config = dict(
    n_experts=20,
    balance_bias=True,
    norm_eps=1e-06,
    tie_word_embeddings=False,
    beta1=0.95,
    beta2=0.98,
    max_steps=9459,
)
Below are experts of layer 7 (counted from 0) of a mixture-of-experts language model. Rows are named router (the router's row for the expert), up (a neuron's input weights, with its number), down (a neuron's output weights, with its number) and show model dimensions 0-127. Each number is 500 + 40 x the weight over its row's rms, rounded and kept within 0 to 999. Numbers have three digits each.
After each expert's rows: "mostly gets" lists some tokens that are sent to it at least half of the time; "comes before" lists some tokens at least twice as common just after its tokens as in all text. This comes from a sample of Wikipedia text that the model never trained on. Tokens count by the router's weight.

# expert 10
router:546603524549513486534484486398428508454390589518565482544438451401451517543522528469516564520413475424438476516485483497530508502545536499510467502477422484555531433451506448508490549542455515469456527522534498455560542543533530550534477561381415465515470472526538531540494520417459554564486512586492446449512556437483548419482489510479465472531542449514510493477505474479494484496480
up0:499548562462483469489461438492422494397425498498441567586533538495494492493482480500442495491556542451483485560586520548562495528560539505445503574480509465497496508518488508568518486456452545465475490481474472464456501510478496556534508558512549492543523428479542535554519511463477560527472494573457503537607531572517548532451552552621426436545546508526539570541472567509451425455548
down0:454471521416517551476540485446550474589482533509502487483533551487472538520539492438539467517470513513505506489502459553492485455493442470453447438465458510460532516552515517542510469476491522527534434561509501515544424488517526477497507567500511540483441519587464446494418513509463386531476455484522508522489537500525482511505532471465530514473511472486531508485523501523493497484505
up1:508456510485471474528488489491464501449506548519479510500520545410531478560531524480479561514469509536516487458466535520451444511474457570460536501500413537532531475501511546554458472485474501493516514473511518517473546517497438492494516545530491489471484506469555461531534458406488549401468450513421480476514538425457473436525482588457431522511481561510505526509501502463530516578438
down1:497488506487531489499531498448501486471522451475516518460534613543441513501498555486527497507510543585545441464492470510547496578521530552489496576474512454509481553499486555437519521461541538521514453551543515487490509537432516579509520518502476462566487555521520473504512532511552508540548614480544477471489463517515496529441505490464592545469483517467456491485551474504512589478517
up2:499483539514478518529465529472492494547473559539524530483480470511487492451504519465423484527412499400519522489494467536420517512396515509523545541483450439540574490544488477510512511508511463410427515517584460456489520518580468490459460585554505492492508531507471495400452511505489492508488431517524544552405505437503494523550553481494440473481532521502490518523536465454583464517521
down2:570520479502507475475444431514475546555512470492467572528530512481449540437544589531534500554455541506532502568536485572502499529488498472456503489467489463558495455575462504515495493433539486544475493484520499498556413533574472453536494488509526524503495497465491572537467538541485515534487469434511447415547550456521499524479506516460502524527454536464584493408494430496509488521498
up3:560578538513532525524432534505426505453519506558495541504503502445477516518472457549493535532522454466481542514505502497493532506457595541569491574543574503601456522461508416514509546515509430453562535463574446391467487548434459557505485542475514461528570490614489490438556508449453539477451466531538445497544458513511468484381445492457498503505465448523512478459523503430531520487499
down3:494481507480504588547495484449537482512565470482528483542508507449494476501507441519495495496560479477551522499494547450490544498521571521449502472457514506516498511544474473508476504487472442439429456498436558521502417479506392542401570467576583519450521488405434443507558549544468514472504461512517510463436461530423442496537530503510480511533459518502502456541489472515524484593548
up4:540513450545515545469475510558482464421518499577541460505444587434487463550406478563464454485565524472505540425512458527450528543489535461484467526529484452564499423461564463477537477527524544494466517520527472522500500526519549585499529456495464547489448511508554485487503519545482482578497488569556530443522449555429542497483444467466575550503516480397525453579534458535473520422545
down4:502467423398555529453504470498586512561557473477450490528528565531488478535489501475551509542527464440477496521490522490402530502464596479462527545449522469485511512519545535416465432498494467537443498524514479570529501495506506452478439485497533513463576522543489453577517560506530491507428591432489433515531506513583537517463562524528525529460583455465529499545493461492476515427515
up5:533534466534519481459469538506527550449467538546527499574511454465498580486491495428483512543448536501391437469470519495603522462464554531586461497477500492438475482457494471472432552494493546510427542496514489464534534459467566473541437567434508498498390434551497593566462490508498517482462530471509488467416503497493546532509537385477544517564505569541474425501470464418412511546610
down5:475434461509509559581424514465458455466494463431480515425477512533522528472582480449469494475476527522442462483449455476519468467549514451504498509501456479490533507527496499484513429513447538571529494471494507486525393409483496528554526484449469494503396498522518545481482408425567457553464534458518427457558524483546543561447513474500444491484438483507476503465552526487538555492510
mostly gets: "|", " illustrator", " List", "\n       ", "\n   ", " politician"
comes before: "|", "-", "\n", " ", " 0", " -"

# expert 3
router:468548536499499496502445535466454536512399533509538510584426527539505503516487492471501522497516525449469488507491456548466438538565512536451463536536529474525502483526479494569530529486468538520461481533534468465511533505543486497564491525438487537531462471457521517626467488478457483512501500537510522513511547518515500496497537433536510487449564431526489470529451515433478531480515
up0:479522542458504514544509492452489473547400500455539468534483531505556480521530521472478490470559545496537457512537455472438421453631536480557439410566461578542446405497493514547454500479499495462477455507516512499468518578530555488521555566455462586512528506460485487530471476463392407545461494559505439520535582498481498483462465557540505599470460457473452457502448476441438519505480
down0:496523457448537593505482540509452486476521478448548508495514509532434545553431510527477520453509535489487518532483450499519537570503440533471576529483518523484488514576461510478503475510535462433518448523452500432579329467514455431506475532527497468447413504459442467501478499449470602498497464475500500528464440455501535449537479506567468514528502458445482558487558448456458428541537
up1:493530559507497490498503523489499530506439496520523506546454464514500541540449492527503551461473487475506509431472513534475432519509526576489430475500498470542583454426484515502511540466419501473424480524493498429515512504441397524484505499469418419497493424500455547506457509429415573582518601520562479513477529570487407493475426447505493449506574529469494455519499542476485465417400
down1:446563494520506481507512514466492511560477547568539524524483560486478475433453510500422523464565525520482576480449505507436536489468509489498451543476487530472450558514450507468544527459505655488483520535483451551508471562510534501510475504439537491524576475527513459519492421511496511437473451426479538585494533491529480459466522459491475569425519498536545470509469516517478516441434
up2:473506513500457483472501507456541591416465491549452540520515498501463539499434514499568562496495496473522425476438487480538488424583432504509445536474523468526520479481508482542579509563517677497521445501513520484493492473493489497508510503523492496451510445507480395558507526508572507473572513477481470483552466467465492457582520442520538534444521453470476464482470514546460513502500
down2:460566469496507547535479509569495518591515437505526494538466476461506509512581471490512515470482534503535469514536492504535489450507526546464466508454454489439489563548447476491533511472409547467523499502495501451532417508491484464505468459501567464464487457556478504553546493424524572482516484570484502491537473522506608506516540437483452562551486485475476497454450476483485563522498
up3:508500563502531496429511459466446506524448500478521449525462403538534446539510522458453564489475499480444469502512489488483534513505527563493521525467518523510514481526458561510446499509438528514441509573496460512551540491570475529447484493536488484517500504572455490566527521414419518471535510515554466507508567489530506503402547523506489481511523520528409563558413478535426448488466
down3:549532515507543532505498481581406502495453476536531465506507534566498492523512556517475537533489451505542498563444502497505506540470502453445558495483516485534504559571511487502540517546500444551516502502461450464489495485549504584497485582550459522523461644552590464509428528542495471524541462520487462438533487506513398442522546478534512537502478477453490570483457543523515466586463
up4:492480477541494472422468484533492554479514538457522451492473566560508528476494535506500518531505524506424525469494475513487526557542563511534525475445512507473426512517500543406507483511513519484584503499480479480503532473461539512540482480497556452523519482492471471520483470496541452480439549512504512448499468514543509550530495540515526531511481512503553518557474472475514544542507
down4:504477477555443521513530519554499419472531500499429528504492437531500542481493549467467461540456469474526537547511542523495517506460536436505543530527557489566541632447498544445493481416528464534593503563513574453569523525487442466488468431547510489477480430490505502494556465512524487574531519488464430504473445514565525499464512480532516557536439483499521473541465516515504531543487
up5:477512515481473523489449497494438496522450523506552441485502535550514500519481466471460467518483505439475497428490549501520528505507510536452451520496512566521461522506476531486551493498451488539478427543499486436526514516525475544520523585475526513500514382518495494470439458495516490530494426556459468504545538512543529480499506508490487431501493493518490482476526528512396522484542
down5:480467468544494545470487540479501554539520474550434586566482495473535565457518591478498490516528540555594561494474510453432539432444485494548475475527499428469472540476488478541474525496574543528443569514534536517500487431468542510517481548534507467522466485517520510468509523520437488490495525463480513562458471470481529485487460520425465503532499482466487544501509435407504545481458
mostly gets: " ==", " ===", " However,", " also==", "\".", ".\""
comes before: "\n", " The", "-", " He", " In", "The"

# expert 12
router:477609584476489444507465509436505568489419545496571440482419500501492517522454497425521491524440498538460531524536519515507510493529485480459503493440523520489520465531474503530455493487459535452501580566556438439510559459550499471558433532462485464520433506474538530495499519455481512448474548555497496430516517490500521463529537514445465524504501461467594466533433474468484490539502
up0:493584453533474505468489519501461526449466496516434413439557460496488481485505527516539470538512422499478499512492477481503538506504528490467448541474542499613423455574510479449550441504493525463571534457457503458537495455502523491479478462541498480449493559505527580426487489446476540492415511510505487544506466494523497424488508506422535476426376521459499495522513557514535552484514
down0:527541463524535556491506434495490421525577538485525463526547418523486499509495475467436494527489486578509445466504526462515508539471496471584488517468487503443482534487496475427475471515526579428469522504475496432424463550498471476417500429533507550498492401558501448472489534559424495526548499501457603551513562596507473495417481517441521465471519505474505480555507534491533499493502
up1:475543500510457442433423516500525566499489486582514473450462514511482505528491465519496593483498523462460414475499610446475503500490521495506478532485429450468504493555502513425497466575483462481445543491553500469563512511534456577576421564516445475542501496537422477532548553523488444581459524458548540517560509455416515586482465435525466485493504464538542490505426435470459431524563
down1:549546456477550578488500502426516514526537499502453475501485435511432531489443532525469460514492528461465455514490527493526561506448429562502535392462509508560489450470420494503502520517551526525578491503548573531505506505560537507492535568517631500492538599475425461423496460483627495515539491501530509524503503557433582474475458459495525550540490536448522499500569517488468526550496
up2:439564492507476485518440498492522507472463631527462479522484495484551495525499491458512516481474499515460556544464537463422594502447502554482524444484537497491505490471530477399446493481453512465523543533494466522540566521519482547487514560452503507511487521478543519494554549513481473465581523572530447455458522416469534559493533503459504542440462508560533491576532527473520462518488
down2:439520453504553583489471525496531518473574488490528522571519495466626460462465524507484509531481545483504450474490511441484519496460517556509492490443520561468465467531534475452559464554495523438481503451537468544528495545548484500560580485535445457565536541543425482501555520533524539430613500535463518424496531493473496529495477518520425489457468478573514507575496492462460427506452
up3:512529571506530503432531536494517505561374437503516479478491547569455497550442525458519531521485486520481472540467525512490533611518563509504469474482488560501551479518481469544529546452500573500453504494517516506491487463560502553486496477507504493513495528501510538465498476484522537485510466476522497482489504496454498461515536473533486481492495489460493369567428477416471481480537
down3:490394424535483498465498579537541452508548456433505522475557476529507512507507557500447441564462555451395490504411485562486487527467428458495506465582516474554435491486471467505515573399521510498512507438507476483506502568478547531539461528522504474453536514480517484529451526443486496415452547490469494464485501503502487569560513596425501471502488478532436470585441469572432516590447
up4:563527525539449523414526526425511535498415545484459450517374550408423468532533536524456491518462608558512494518508542558548446615455488457536496512459577547471520510431437528510456571448558506536481543440504520498466533538533457546496519531506553487464482473524486481556520560493431490487589560460502460502547582487500489584470486492425504522517530395467515518532505430541496488468514
down4:387544519559546522458485458470573539566506521479599494467558447513501597529486528458481517430477494531515439450459452585476500471470514462510603482545499585450469535497585525491557508475470511422548535555534516508571424458538555505510541501513515464531500539506501465431548541516429486494519601522481472514479547516498507538455516442495503461613564462479472519510516490492378461501489
up5:514597514573473420533535490506533548470474524557464482481517456444495508550457485503536496526529498529477494442533510456479502535425492459447555458396485571539500472509496444545467514493486505460500561513562431514510504560527499533537520513472505484488499525504490594461467518517480529532496520508538457462582521458441515441478475478487504498482526459528528521546469609494550483472558
down5:483421520479526529525481564468542510535475476522513546526449437481495483493447528516463456469530577588486461389518440467505491482496537513510561477549469481473596446479507484495564520511495397561469533549612419472533450519507469446434566479517495552507475517524482496498534486499522488502584531557496573515438521529501523502483459583491505428486478487427478489498465445527532518463471
mostly gets: ".\"", ").", "\".", " located", "s.", "ed."
comes before: "\n", " by", " in", " The", " ", " as"

# expert 18
router:450528548480471404499438562398531631516423549492532462582467523508500497554461568442519503543454485478517521491435517455409584504596547553485458526492488461514506455532487492474531532438473504518443497564510483492617564482563506553581491469514511448579522551512487481481484552471460518441502532590485524494505495523494470466480500462474496487456571466507542460519467494509466526515494
up0:516534584518549499496562464459543553480449534503427490574443504501518480497511534505414522508529561472503402479447517470436461462542486494481487538445469515550412438571519505477541538512529507512435556559498567564581504458504546515505421509486532460469484500535523533495591515463505478460462510479457503553471502444510485542498560443485539563490484545520541491539467469479531458470559
down0:457546452516466535444505569564500541498449563461515465514421474519443458514434526508435491488502548512481476485519514568481447504473448438448523445554470506477460530428483519451511471548467468502450549506446430512491513479539464472405550537474480510467545477533460518527534412462433489514517442475479460578454521504578496495516496528464402510486470479464515525489439594499549488536515
up1:501478508566484496498521480488514547467512501499504561498506473480534525547519516554499495551476520492525516422467544582524520512506477494535521479520523567582521480524511501519459517453500478435490472503457545514506512466499441516448482483529476450426513423488500514452514511406492522536525494467525497446569577513510532542482489496502452551500505467436531533604511423449527467554505
down1:477470520470496495492466436503530541479499528498478509499493487532492509488544519549451438537561559541530536465498450451457588513526498529563470477495528527490503442480486503523472563487518483476524509533566514582461485495551521527497482488511509485565426481454463553492542497489517480463559491493500512523601502465528540497526521510437544491519477536493508512487465471463463493519468
up2:477527486571449496411520528539555588483420497544464460521464528537478552515547550467507487533461495516466515500514444504529526491504535436528484513537423444567517491479465526551509515454440513472463446528422490532505502500559515520485423509455479556523447498499457526609528476562511493476509547601535494508502523436443408451476484454522563422486469515494443445484488488546528513471520
down2:438503444519445541413476572511511476462483564582544456482421474537491480462507532478506502548441502457522472457437480497504469524505537485520515497492478451546543508516506589565543539556476428502514535478458469532540299439502500466501481587512467574568504520496491481451544373503471550539495509478528583417477464541509540441502522466549446537472552569555506436538607578511475457479500
up3:468531565427462427461521532467549539515477566513581427580489502522533476525532510413555533580482460471527485491497516559495609470604587513546520439520490495502570457483517481445402479542490499485513523552561509493509527455537507515496538535487505470550507488545471518556505479522461511548454404540443518538593507554538470494452446432457520509495528474537564369452459566462473532481506
down3:520536523483558500637477425497444361487538500436490592476436499505528583456509454471411566476512505515533447575451486492494542462434503468495488451453428478521449525530456493479528503570515392460501461475529487547570519523448467475574543467514475510562446518502489555531466479586528491556516518539511491504471476544487497492455513488504498529503490475462549522456576435444513595498439
up4:544494467504414411482490522528512556459499492521566414499537488453486473507502543442612475485519522476475505489428482484472523448582519512517519456544464462476524451426510512490547507460511538506504543527532587500515527523544507492492503487448451561502547464573482494538475474504560543554563500485501570486575504455498506473511493590462503435476570544506503452528517519549418479516476
down4:509471456493607528562530506509521511610461494498500522462526457546504531520449548487528527499554526512507549537496518466557581502551558508509490512584504483456497512500577502482513571469482534560497496474517491474457484528474492540495518475470490500485548469510503492518497486496537474496465487424478502427495512459509448542452450479470568493574532487508522534515525563506441568562501
up5:477503512468505510431448565525489502469488444506476482536545502529492499430446461551531600471503473516509535456524498459450559526527552481495487543432494521482472431486553518498506465528523524576549516450505449518470514515522436502494449563458519553555553519560452561481516530505459520492544444582454500486574515547484483485526526492469486487448444478526537474444529558478499459525498
down5:557493477537515526441503509560499477494532593516443458455502552526492531432512538508492505449453578510509423477488533486492460489475456518577454495583442489497432513543534477613509471545567507438509513517567467425482487513491455491537455470551494412458452497517551564520461595462554515470507528496467550506498538498431534445414558467556497550523539394506505456546425497483466529578515
mostly gets: " also==", " ===", " ==", "s==", " ====", " Historic"
comes before: "\n", " =", ")", ".", ";", "==="

# expert 2
router:461504547543468371530471521368495592496464518537491468574489490501486518495470519445555583534519445493560508480513534467493494452524520513544432516459449477515489444454432512471474576493451492504545472552583501478528545516522488450565498539421431463449501462490476451522527538455492521517507495526460510509521510498549447475483455454448498495483501439448484502481459449450493517488486
up0:464500513500502430514494468503512520552486492507497480456485533448535468471500496469504429599497442532491458568523444514492492564490414500607441450491486490506517472556498515480539450556536566419511560472480554473491476446479431525447527469509481488446482422473573487481553526525499479569464435467479545509449486488539539451455471491505461539578536446491527504516472487470540486506503
down0:556559446572515563547520491585455456467555476469504531491478497527543483492499476507518536454475588502462467493518483534540469518538463441509452472421482577626483453455489486483477514459436521406460539495381540504460482491496459501515479488508530500514465492579476540482495498518459446453442448441504452511546546467476530476457483529489499540430523508464594394475487492508488528561520
up1:525493538536526457521482497531458561519524449538477524524459527486505506498486513477481471450502471454516528475539466451467486500551594443422469498499455515515514472528513476460526487496507512548487536538512427511439486500548453471503535491480499392460439519518601491506562542477454507570515541479431593510451492491481390506463480442579474538554487486500489433456545432482505431511407
down1:460458602446481472509499485497470490571433479506501521490435426500459456484498565513553488442554523468513480550567528513458422488541564466522466514572510447485498446433496499502513506485544544589469475422482495461521407484532600480435515512527505491451418462529494502538493576467486484525463457434559471498493468564488543487457486479580501527500515565552563435532484508559563527457549
up2:558516491573476447509485482504480551437474482457549598468528523456514552575542480432530435543489499530481504496558525522491473537539557559523440453482490477453485488442521485549536510484494485491482492502547495470472528510470482472537462596461573469534517481483527570527515457499520482531497456534512537505428476500479463501451494491480538526454555555475539543528493493511569527512514
down2:492512530476600514425527522471546494490514563500455485501510532514477574493508504461461505514487439485512462438525540465508444470492535476476536471540582466484527490476557434504515478459514479454482510485532545410494441473520528536480500556512476485486486534517485534453529604484477475500513535448444514527564472491514528483485497511419516491540466431483533541482446501483494484472495
up3:528495482510506407534444500515492543446510504515486476491506490490391534525469617462457562489417539533505500508511530529553474493476417517521470515441529548502461469525488478451466522481513509497503434599502482475527530498499480481560518479403495454483485427454508469504410550529466534536484530516521515457507506495561502474482504513439496580474491525461491527476437434513476560500492
down3:462587494477506515461527494517558491607526545527596486483465438496474409595545517524473518560450456487485562527512491493515534476495475441500571583513507426482511516458559542482450511503485573562597524530557492459496376505494449502452467463520480491503500436533538546471530515522447497490501513472484508551504474517471629466512533450511519540480493488502472479540493503511493539502481
up4:498513476457463467537507553501508483483494500517531402533507544478486498506505542505520519557424482517488506520487517539432476493495540487482467417554459544508527479503543530456519516454431508499478518538487452449484494475596532501542511439481428572480537543484536493440471560415499477493515491450547589500468496518536536479435551514433568484470500509541498426548456482559485495466462
down4:533473441551445491569529508499495464456530458487444479481496510445517514436499487461513546524488567514566479529452432451520525483521448539516515428522454579491456552562493535459521483432519536544547434542469539508504445543471473545582484506507500509500544416514486479486429483546547568449509497486496498507485540461442552524486530518445506509491427558528492578463521502560466512534563
up5:473471431558480404522453507481512596543524549493496537524532476477517459543610527515505511513509550555464478559519513500452488506486481490503462538528476531553535503518461526443425494440524543481457476575564477499592530516502489545568528522485508477526468511514469504450532502496476554509539497546588519477485507387492494531551466488478457469528528455478551435451483474504469535444451
down5:481496455472504546510464479539553455475534589579557532502511533529470489543476545501405482507510476523466483516463425429553521566448499500475614599570528526503552491522534482577550531536558551555534530451576463541459466455420515464488448522492469505480500474506590518445503457572477512432532510497510464560566542553482599512475514494495473487508513436483478501459490508519498462507478
mostly gets: " period", " song", " debut", " member", " version", " final"
comes before: " of", " in", " and", " for", " was", "."

# expert 11
router:388476646513482432534455498319459606590348515466501520527401534517489528528502512465475513499505561552471520538463505501517478489499486539515490512449500436505509446526444421526515538462422531460486534508495465482527625536573473504573478496511490455562458508502463488483501466490494495479540571555499457520508567495496448475531454418573507459503475467458484508503497466500497528473494
up0:467465590444531457510458518381432489536393503445484512470498497527587469411494508479522476487447528524555437458477425479463533515534475493471470487426545476479509426525467479466582554534419480457484487513465549546511584514524426500514494484504405487532478427438478474497531519507514524494451507537471469489468539507519492505482471511553464485491537451537503427516510477518485625538528
down0:456450416499425497564499526501448484491521530537505495525552508408458563554457547556474531509497487485566424522551442519497567480539498446469547444498541413482533491469482571507492519533430531561457502563510496498491411476480516487437472497436468542443487536488541563497515495532425544463437514510499466513524449464546512504542429533466513475479481456469479600432508536495473509501486
up1:512495524525506478489362539473507519469475512510536525564533436516479501400500512442489480510510548502552474535484545502480544521482437563498475455529486479530522535465520539476580457491491459508479541500552473419539525513553510495551434545535474405506425502466488468470524535467518583497518441434468468502455534522476510478492503516493488514411490536515491473535430454486558476461518
down1:499481514512456492465544506501502461499533444551498505453483526484507526530500551473541514516496488467468499515552451454454442517546508501540499553568540460473493418472479424514553452484496509520497516449556565487498434605503548522468508531519480477513455522566521526455484385542490479465490567418572514553500503541469523405489544403533552497474462450521524552498449525530539492491455
up2:405530571452499513515432462487456489516482459483505485468443543502579607475534559502526551423438463495463497529536546540412518478505499578539348459501412521495503453503488522500505572539439520501488485589535472533469519592504467551506471516487491514475529520527482495472541455465548497534459570474470496537534570512438470467519428538516510523505512507407471488465542554507534529484472
down2:503495446526523484545527567518491561425484466486529430501431452538511485464547504497481483486556534524481509520528472489448547513536528497493478486578434499503493520477489449551449537561562435476413472476563573450505477512496570508444502479428411569576471523486460452504565526490526454442510472515513505531499418441481487505512466487529469447482500520514425563487453457438507444481484
up3:475514541564465511547442444439493522509459529530501412552499495473477490509562559549580501431543496455443438512509489533454500537524555519502493491506517561554520452459474509542502505448488492528471487566524471488481502607503487499468510517434544507484456478596475529534557476375465460546552462494502490502494456472472485494469525441497530504460470475478425518457502476502469438507455
down3:521522476513430484494473536513553580481532455501488482561512499486491478517524461514549464471535505534489493486473524574516477568498511542515417368466467566397532523444513460514524484403480471494489553569514469487459441445473505449513515499464525546474510515476450429439493540533470504472561417503461501515538501481485492489446492499496523474536494509488469479496458480514459492566420
up4:491523431504415469438431527518514529455493497523465498483494532534517542439482529453527487489524462542417503488454479514509440479520425501586499494453492533467481554499467506467464532447527546460510477465476510532473559607500407495486510507491513518528493470482406503514519462468538444487536612535469517529447517508519425471553456465541557460492503459560493487473419511476457540541438
down4:523466402478490482468486492547544520491531508457515494480539502508504433469565411500497510443534479584504485463486491482518454470529548527524498518517488567551564571552501438555452463488569437540475455492470503502522458483502485491414538494549515562450560517480454584471517493494481491476434520485496499453515468450606514484495425551438434512477539446486496517518531614553507495490478
up5:500517535500446474495476473452494491505466494486550462550373479486462445525544503511489499482553430501570514472531545544423535567481481561473492459524480499490449443504481520536565464495492513497495471531549472467504575480512468529519470552448488483483530456485439451462423505484427577507502589480488472468439549464510539537478488487438538560531525501479549446582503455507475506514545
down5:510553541442501560497485414471516509513486521463490539492458408544530464446582521566504489540494443503535572463499568466509467439487491510483512454501469480520501457510542526508477485485484488543497524528497570444537433350495439544524558499464538506421551426511500470499491523473524527540469402467558510553478431537560570578459520470465593490508559524501514387519543479381454401627479
mostly gets: "ville", " tick", "PS", "OS", "ada", "_{2}"
comes before: " |", ")", "\"", ";", "'s", ":"

# expert 17
router:507527529530496444512415541469428534504476514514460546508473531517479541432500518546474446493443542530461579473422452527412515496490527536482509524546466477525465479481468420503448501455461519452502457520567442507468584545500427548562464620482545491474439533531542572478493489426509559489496469546471510517541615477503513488478535476535492549511520524537486492571465511439426549503504
up0:523486492509461529531546482539507534515511563511558443468493453571471624497422561489475437441487522562473492480513544531482466492450555489534432489531497478502520511510478437443510529517447461426506478506522532618544523545562484536506514539452496515487461495546519515392462469516487499512521472533566477488490523502585491486523499519545542435438530562463457546499455547465487457484490
down0:537523439462482534530560462562539487409555504468504482491480421487482408451493504443524467488518485554454554443507523506457518442525452577462461434481478523462543488475464499439455477491512452512506493539536467480565557508506479484526456457526470531557449519487484444477523481485496564485544587476516502532414453504544531527524480499467436495535511463503468488414449470575424546495414
up1:541506565504439464491472475493497537501475523560422542541494547448513508488449515517503437561503522510469539455441473535456501499473514540522547533523487484512493521424443567493523531544557515399439425511558478428473526497521487541478538566490499547482436511486479569500497529422516521430451492568501530508503494482525526495518505471431488517542456524543550462521456516463438482469423
down1:496512559490511470458530531512517540514487467518503525501512600511439504484561491483466463520539494495441554486461533583546502545378514455539545557587519490545446498488516568497475492549484462541561544512464504535453525497485500403539554535466444517509483582535534509559503491544621572463502500444488538462513500582505556507497444515580486481543507509508517456488565484462579472515531
up2:543455476508524485552416502506465513481501480487539512518465531504491515510534488424551528501487512588489513461488553472452528445519511481414476493479538491514537505502526436474526458491498523487499444604496524531496513483601462489501461483479490494532601556539457529535444509518510544538423453472472501509549456430440521501412423485482468511493529485459561542460527490478473473532533
down2:520480503514503450457500436471553435412496512455444551539453459527509554512462479509545487472525490466587419512492523536462515538480519510547439540498467562508478596484496491504554530411507525445402473481442490526476566580489500532494535519411567643559447575569480569511523495496515510536568563465462536471444561476479508429581535538485474599570489454523494465498546458553474488495466
up3:451551561534503464500460513506512523485484512577499520496481531451502437507475479496518421502452540456488490451431464501482518516509559429494536495514502456544438522549536419519417552473469527439519498520567465417550537533548519542520525589518539481513473516463498555497433529431481565528472491512481453442492568460482478535428520519456446545506494520497467488576556513475463445478502
down3:518488473521477496538515537536515504411544484496437451511532505537543458448503501466569490518516546548472501468471542544506511542495497525522524533458508524549509476485495583505477489489512563493432486499563492531507516473429458544552488558486473541500453503550468511568516431494560505474496512522475512453482543445507542521464486458397489509495498538453497498491480529537544535486499
up4:528519495512463497523451519488460496459489502531443550591481494501526515431422502449491461601530534516439467472483436505513500470457510569508466455534528465522489424403479513460475571512485528486500497531535488508470534567491486518511481514518510496485433512572540494521466533485493530554503517427505442474526623494468533476509501556550466524560537541493587447527482555411481537443468
down4:512514442434516538454488505503483468437534516479468545455451508546498464513477444484451452495571500526466488492533451507573531439605512497509494449497578480533529498529518511457481391555488498518506469552495523463480430510407472506398453499485401446497535516497499535522424396542539528473504509493529598471560584487490493467465529536504463533448493515498525456489498545532448497513495
up5:521580498515521504449401554535503513501481470505546492512522549481429496497488566541523502493460518486430491481512596414496529463475537503492462504506498508542474467426548518474501445414494514472460510447502438483534543544538498447461462561571534456489461475509506447458474559460451527505503499521513517509513562397470458511543485539463491474572515492536438519518559429531395507601519
down5:462449572505526499516548475489513444506484499497502500487497483561567589495560594472511439478482485459490566493444509510389495471524535456558524528531498468463531492452509561512485442457496542529446514586499379504563515559503480514466470581493565467571493482534525590488466544471463514501514526508488533483468511512581547522505527590483555461543503441568506449458473400482476446518588
mostly gets: " %", " Nominated", " FW", " (0)", " MF", "–1"
comes before: " |", " to", " by", " 0", " that", " his"